python train.py --n_layer=13 --d_model=256 --n_experts=128 --experts_per_token=8 --d_expert=32 --d_shared_expert=64 --activation="geglu" --moe_layers=[0, 1, 2, 3, 4, 5, 6, 7, 8, 9, 10, 11, 12] --router_score="sigmoid" --normalize_top_k=false --routed_scale=0.707 --balance_loss=0.00397 --balance_bias=false --shared_expert_gate=true --init_std_router=0.007 --lr_router=0.000236 --n_head=8 --n_kv_head=8 --head_dim=32 --vocab_size=8192 --norm="rmsnorm" --norm_place="pre" --norm_eps=1e-05 --positions="rope" --rope_base=6780.0 --rope_fraction=1.0 --qk_norm=false --attn_scale=0.177 --tie_embeddings=true --parallel_block=false --init="trunc" --init_std_qkv=0.0274 --init_std_o=0.0 --init_std_up=0.0274 --init_std_down=0.0 --optimizer="adam_variant" --lr=0.000507 --beta1=0.9 --weight_decay=0.16 --lr_head=0.00564 --grad_clip=1.0 --warmup_steps=268 --schedule="wsd" --decay_fraction=0.471 --decay_shape="linear" --final_lr_fraction=0.05 --batch_tokens=[16384, 32768, 65536, 131072] --seq_len=512 --doc_mask=true --train_tokens=315500000 --steps=5323 --dataset="wikipedia_en"
Below are experts of layer 3 (counted from 0) of a mixture-of-experts language model. Rows are named router (the router's row for the expert), gate (a neuron's input weights, with its number), up (a neuron's input weights, with its number) and show model dimensions 0-255. Each number is 500 + 25 x the weight over its row's rms, rounded and kept within 0 to 999. Numbers have three digits each.
Before each expert's rows: "mostly gets" lists some tokens that are sent to it at least half of the time. This comes from a sample of Wikipedia text that the model never trained on.

# expert 38
mostly gets: " into", " announced", " MF", " signed", " returned", " moved"
router:472526484520484500499489514487455521546524522491538499472501484497459546566491464517510502474492507522553533483545530533505548488475486510511485533545471495506464483552541469469491494513475482502530499510479492481484514508492484512534482515507526529492479470502483500522455489531521495467518518448474490495532538499494483483522507489505489550511485484498525468469468543500506491522517501510473458479508471490518493528510513475513461530499523502473495529481493510515474503535513490500487482504501485494478465505549455518562502525511463515498480490511508529499521526503462497443510492512492538480471504562507499497504437478505463502505530495488485507505459504480578490543509510527490541531528532501466502531473511475467517500483483532553474428508474505499475476475502511
gate0:492476517475549509501515506534490480502523475516507438539494501430488485467483485493495511463509468491514500495518476481512529499499451456520494486517486535518496517502462496479505476477511477523466469535540520513509481496525501537511540506493511509491517501498512495481554558493487536500486494472487554473512482495514520507471493481451510505525475519463503483515483512508508509487492497490442539488494512480474521469498486490551523488477467465459502475508510520473480549525475510486514431524483481517497515512536519459528501512541472482489523534497555470413546543525489493505528532509476511505494482457551506494474479493479480497473480522498482501491496501571474482495530521506490502479472500548487466488487497498475475485528493468556515517509527524482511513479443506
up0:469534463492459524483468471479570517475502557473490499463501507539518497520503500509525497523523509496486529514477518518488493493514495536491454475444483516500520468518513515516520533523504513497487467506434484484513499521500553484475476477503476456508479501489537443535491492530493467508493518510484490481482556508506530484496484504516481445493509483513480506454512486492511474490473533499553494546521508504493493539522501523507527526491500556521482541471474513551495479476494513508498492468531504473506515490468509548505530516482531516558536477476501516545464491470543507542522494509534503515546484530470527502504534543497536484502480490486533467507479481489474504506512503467534460510523541471517506514499507476533540491460509514471473542501504489548472521515525471
gate1:509478532469448515512473493476481515502524470529544499481500529499486512557526482491516508470516507491521517514500494498512494504467503480499526477488478480523501470471522534502502527483451511529489511502496518517482482509508465514478555512479546526492491504509468499520479473501500478550523521512493462458506489487512510520518504488534482526504521524516522479521521520492500539549525499506457512482493533485532495463483496507519485506475529502494499496542501504440475497504461509488540461529527431485503480494511518496566502494515537555494462549505460537508485572469513476462499497490490477480488522507505523473497450506512500508483517523530511493441505532472541491559530490485462539509505480538448486534498513517502566490471548518488493458473467490516501520457482480
up1:468497542511492507486518554518463479503437518492490434495494485497491523497504456505501504514494503514534489478524484514500511469529497503501507549494462528487547487520492458444482524505480492512504491499451481477520462503495498493503529527511476490512550477526526517595503499489507498485477471460509523496517491519487505504484476504533490485464488517507493513452483519526482495495470525507510489484485512512500510469517522439490493457466535475462497568482476502582526522472548452493494529471471499459531481515505482515466483514490502450523530470502512527485536532453504522530507463460499499455494496515504509538481500497525508454502529523454528454499497496488454530503510508516523482489522510509488479540478500462497526485528484498539488492484514483482524507501531501
gate2:487501484483510469466508503519523508520513530489528493501541504491499526552516492478518535522502475458528485475504487511546521490539476478519481559539485483516491487517504450445500507560471485480497541502471456537512501504478511500513498489447544557444525489537484481498510509583523486471496490515498502506500518496469500491513515513508501535525492506479486468465499525515481458526506479486453514480539512505515488526485504485525501525490515521458520524504506533522468526534477500457531492476523469475513516480522499460505514533507509527492524532494514489496575548541472499470501466518477538502470509480483470519505476541498473503521506516511475489465513512518484482442494445474536528502502505497465465493492542500502553494467457493477516487525540518521472487506483500
up2:511468548459531516521494461496503490518482511510476509505464542476492479479523517504527480476492484483451504520473497552492475511485543482503489416487513512527520502539473560521516491460517494487457445528547538527528485463495488481478484511508485479507503461481500479512494509388474516521474528556517519483493505503501453541482494479495477471483497471499497476516486481501520541474482512506519496513470514500521541495546466549511491534470485485532481488517535475485511505500493478502461495518469544513533496511497526494536499463508504500498471494505515473542528467479508494523526527484533460482510506482500534496481516525480507489526516502539516502524493525532518478500520524523452476506519482502533535520496455501557484521528505504524477517513510471518538498491522487

# expert 34
mostly gets: " Born", " born", " politician", " footballer", " birth", "|---|---|---|"
router:505506506522467461507481507498476493516536464490523475514532489512476502490482486541497490504499467493556500479516503486542539509481539502496509496482508525525476536481511460519474477499508519512506478475507502437516520509530488486474491481493529514508464504520529490514555537515503488529516450461501486470500530492526536479471478480532476532453513488463465489499493501517524544481521511490493527482535462478504508499543516455520522498491483513455493492492499535509478507541506540469496491442472424455500453537507530511489522534539470483495477520475494506501527492472466448467482486491470525483537486525496490557503476501488450512510551536520499542490460515494499475533488511475492543520504520520461497488464492507455512484528490476536465486498497511531513469494441514
gate0:505529526507475523483481492518500457536509453479500528512477468519502452503505473485497503482493463459527448509490489517559494511497495475541530482462484498484441496478501493519514516513501490499488559483540506491484499482491512521492538536518515499501481493487500525447519515499501495498523528492510495494514466477508502494466527480461525513480542502472503467532507553529515520465510469487493526519496456476493504469505555501516500598498438544490486494542472513520495510527456495484500490509466506491480505502551513508530507529494523529502492534493456509507543469497481481496488483508502483518533513509532536521489499516492473500515470515520556530504491533558480468513496547469516513521471490530440522431466536498497483489511506481530450512513522513506532508478492478
up0:496511499479485530499490535478520523497503461495486518527488551528500510505504471495497509418528471433482510500494502541505501529494529506520530478512490478460495473476495552477516527457497558509467504473515495491535485481479509491457562492495522540562490505567516530450513535490485473477525527445492548505535506508482500507481517493485484527500521512498493497531480513522521488496477467485488506560493507489482498481498511516509536547467454541494480504552508517524523512504449507477538490491492504507483538509502455518540513527469529505476517509511468480562522510509432480514471501489514498496498510502504504509508522533474473500520515486536519513507558510519481484493502517445496521505477462506474513493458518532496563477484522506488480528486505508506527501487503490
gate1:518506514468512480523510471474469518508518516446469510533532494516460540531499513492513516519522511513519485491542481517544476457488497465494482493495494528484489489500550496553504505444498530514481445542525549506538526485510486523505496465505484507539492477504519496500464535534512541512533515441539458482505505500546536527504503470512493518468497486502488491529502458493534506508487483462483502490513542517491496479545513507518503450521539537498549510533487505448492486516486491478522529472519465434488515492495494483519502517480475508457525498536519487504487497496486470456515474514530533491472536479468502516540476500532510521486510535515454506515556543529485465492495507506492514484489485564478494485454485496514532511510485500507489525562505502547484484469468504
up1:478480470527494517504500527516524494497502494555516507475483491456528491494505494489498500476514497519482522504486499482444545512500500499522496512507507450516510484517474479431516481581484461494524548488515473510503479490493509473536519533518507498455513518453451482514503492490489479498441495544479537507476509498481435491485528544498485480495470498511558499496506497473452483494462497495482486536464489476527505508445473487479521549452479452495463508492530512522489515473505488509478499516498565538498520465506510505486498482513559476519506484487478511501538487536545506532516512519506445517491482511533489478475527504483498522475488490464516472471467453486506541482526519516499447501499506479547495517539519455490511479509516507498524490454481487467502535532518499
gate2:497455472530480479508524519486524459507480505484556434517519494502491507504495501543504500482447499484546477467495491439505519492552537475544457500496531467521503512450521457521471479516520439498486469479515491466441521511511526458497458508543549522478469511495494494508544515485495506476492482511548465446518516479489493503480494482496475488494533509498498476495522535522508542480537484514494520496526452496487490478507500481513515502500456501477489482509490509504485508504494490492456471501515473497507501472541519534502498538486487558528465539500482521523537473493470457472479480550496509492500519525493492537482507519543496473505547520526521527448444508517461494475500528509514484499548525528490481466487498480504484524542459493520491492487495512516535485517507512
up2:529510504487509444472529483514523521520492455510461448523514508555493502455464492547498520488496499559481488521512495530480535501480523502513435507491494483505548520527512503525561505496509529527506485472522475495494444504476485488515484485501468511536482487536486507533500502480493510502504496459539500477459505504497465545471509469505504476461506499476459487482442482517512511519492518493490490508517518545465482445497482509502543519456514489518508468484565507521504492488515474506541529494498501427517493464531481555499521504462520505476506476510458484499514537520499487521431540493515481488502530519473470524534487457537510477476485471473492493492490525477519516492476513472493483480472472506500482476515482535481536499533501511480486454474496525543478507509488528

# expert 105
mostly gets: "|---|---|---|---|---|", " =", "|---|---|---|", " politician"
router:526480494530462430504498496511520506526544512509542506521565512507494483555503502484533485484501493453544489496500502493516546509471497519492491449490499512562482485485519498495442469489473532536505504491494527412567530465506475464505539481496483502500485492502512466488507519502528504548545450476504490462477524512502522483492501451519505519463532505494481491525473521506485509501524505452486530489493466476490521493528515493527517516515532497506515502516502533500483544494483496459489511451511443477485476514483537489519511497545491472534471538497513487491535488513471429457484482522482482511490480519537492533511467505504489509514546530511496519471498479532488483480500481468470528518485532496474503486455498482483515492542492514540491476510489529502529495504469479
gate0:479501476511515511498480483487510517495505530481550484499532532528496514484442532506476523447512458509473474474536470503482481483458487510535499451496476457505464512499506542531498522481460484476476519502525511414494521537480543495489518481529496504463510458520529471478532490483510488539526488492504487495450482524495455505506515462486507512493488513521532516546506505482499454474517509491520508452456456521499487560502541490488535513475502532512493519458509493502490515480510544478501486477480532557498494503498501465528498522539476501494534493517509486529527428474521487488504456498542494478499524493524457516493519465493506473513519487511516469505478515553527493485512522491496433481479506492513542501499516511498516471516493484520524545534490456504522460519511541
up0:489501482493475494481520465500540469517492488528490524492484464492478483478517478540514478538549488478487492499473474505460524507493497508476463486531541478528521514504530432511493526469517479503464518501523487500495513482521512512487478511496506538506494462484496538546478530571468525467472474484491492496521527498519555490509469484535506507484470499529464474505522516490518492544495490491477490463522516476496497508497493458513462429493507474465512488517500508502503450493470529547473470595536494509510498533520469509469494492472515489512510483489461494527495518501444485487491523478466498503496503475502508512486475519540542505565512516501503477473510515444520498516478548481466473506509493516513479519491469584498523494466450509476478470467514477518514486506514485
gate1:488499509482514466490516480489517476540528500497507495501481516492508482495472470519515485505450449489470503460512521520517533509478526490485506484517503453487489490473478512479479493537509510489490524457521514465483523504508468517472530465549490509487508545502483526498526516488504506513485509511515511462467451543532530490514526525436496506505562523511498499512474484526506469488511444489489518464512492527486504499464502484552478499465504471540494548496501547536493506511479441506463496514451513501507487474510528485542475501498474479495509524494522505533500438475472474489485499512510503465477499518451500559529535506507482484502547495512460542455478455473498484496532458492489557488472494528460484508500521574472508485484491476563500488461509483504517465513467487
up1:508560512535487569499539515492482477503489490485510484449483459509502495436516475499501518488487461542509550500496513446504502477522501518503535526496523515498447507522518477530519483521505485488513530477504511521436495491554486501515471506514502504519501493488477543530482537534533512523491503449492478540511516500501490519516514470510512519513479508522512488488471518497523540496496542499478517527508476486518493541463539512501453528481464489518504516524495506518494464499517537504474455540500517493508483530538489517507509537462521555538500493524472524525554533474455508495492509482474445470549484464512495474489511505476493499507497506452533474506430536516493516524469507489499509517591497524489496508515525470475499512487470516480497490479503508544522474490519501
gate2:517499479480492489466457496499513505519460485487480463516485469468479497499446543525493483492486455451515487516506449501512517483497487533501458478463496495511509495466529506507478511506546522515465473485487556486493486532538549510485489492482531503457455505510556501503539513522486498526514482496530533460527535483520549493528488463493498478465529482514431507514503501525501509488474521493524543491502499536498512451495475495557523549505484555513492498484482515449489509559468488515505507477474450494491495474482537515498510511491510480472465484487503495535558495484472459495490489491523537507558510501535516489502493458486507487478483476455483491467502529505486473529506461440484504496501468494495491521493481546460552505539507498490465508529521511516500495514518506
up2:531513480498490451434501526501507514535492524513491495491532481491495488500471511534486458505496528470529516510487452476487537517497506542485468473489495500549517499483528513499448469502538514517470457478459514492480458532570534504532500517546504482482496532447489522484530505503472484510493466486486510505513471474463579482513490498449532523536511489517489528488484509522484482511475528502527524469498499528487487474510484490527551543524499519538508504555498479442481496516508514499508497496494487491475527492501540544479517520497509501506458526507491498497540517499530462542521489495537565495561487528500515496512524466468513484490491474484513476509530518512479453500470456449514532530478464499487496502520514493465498537538488523472461498509490526485520485503503521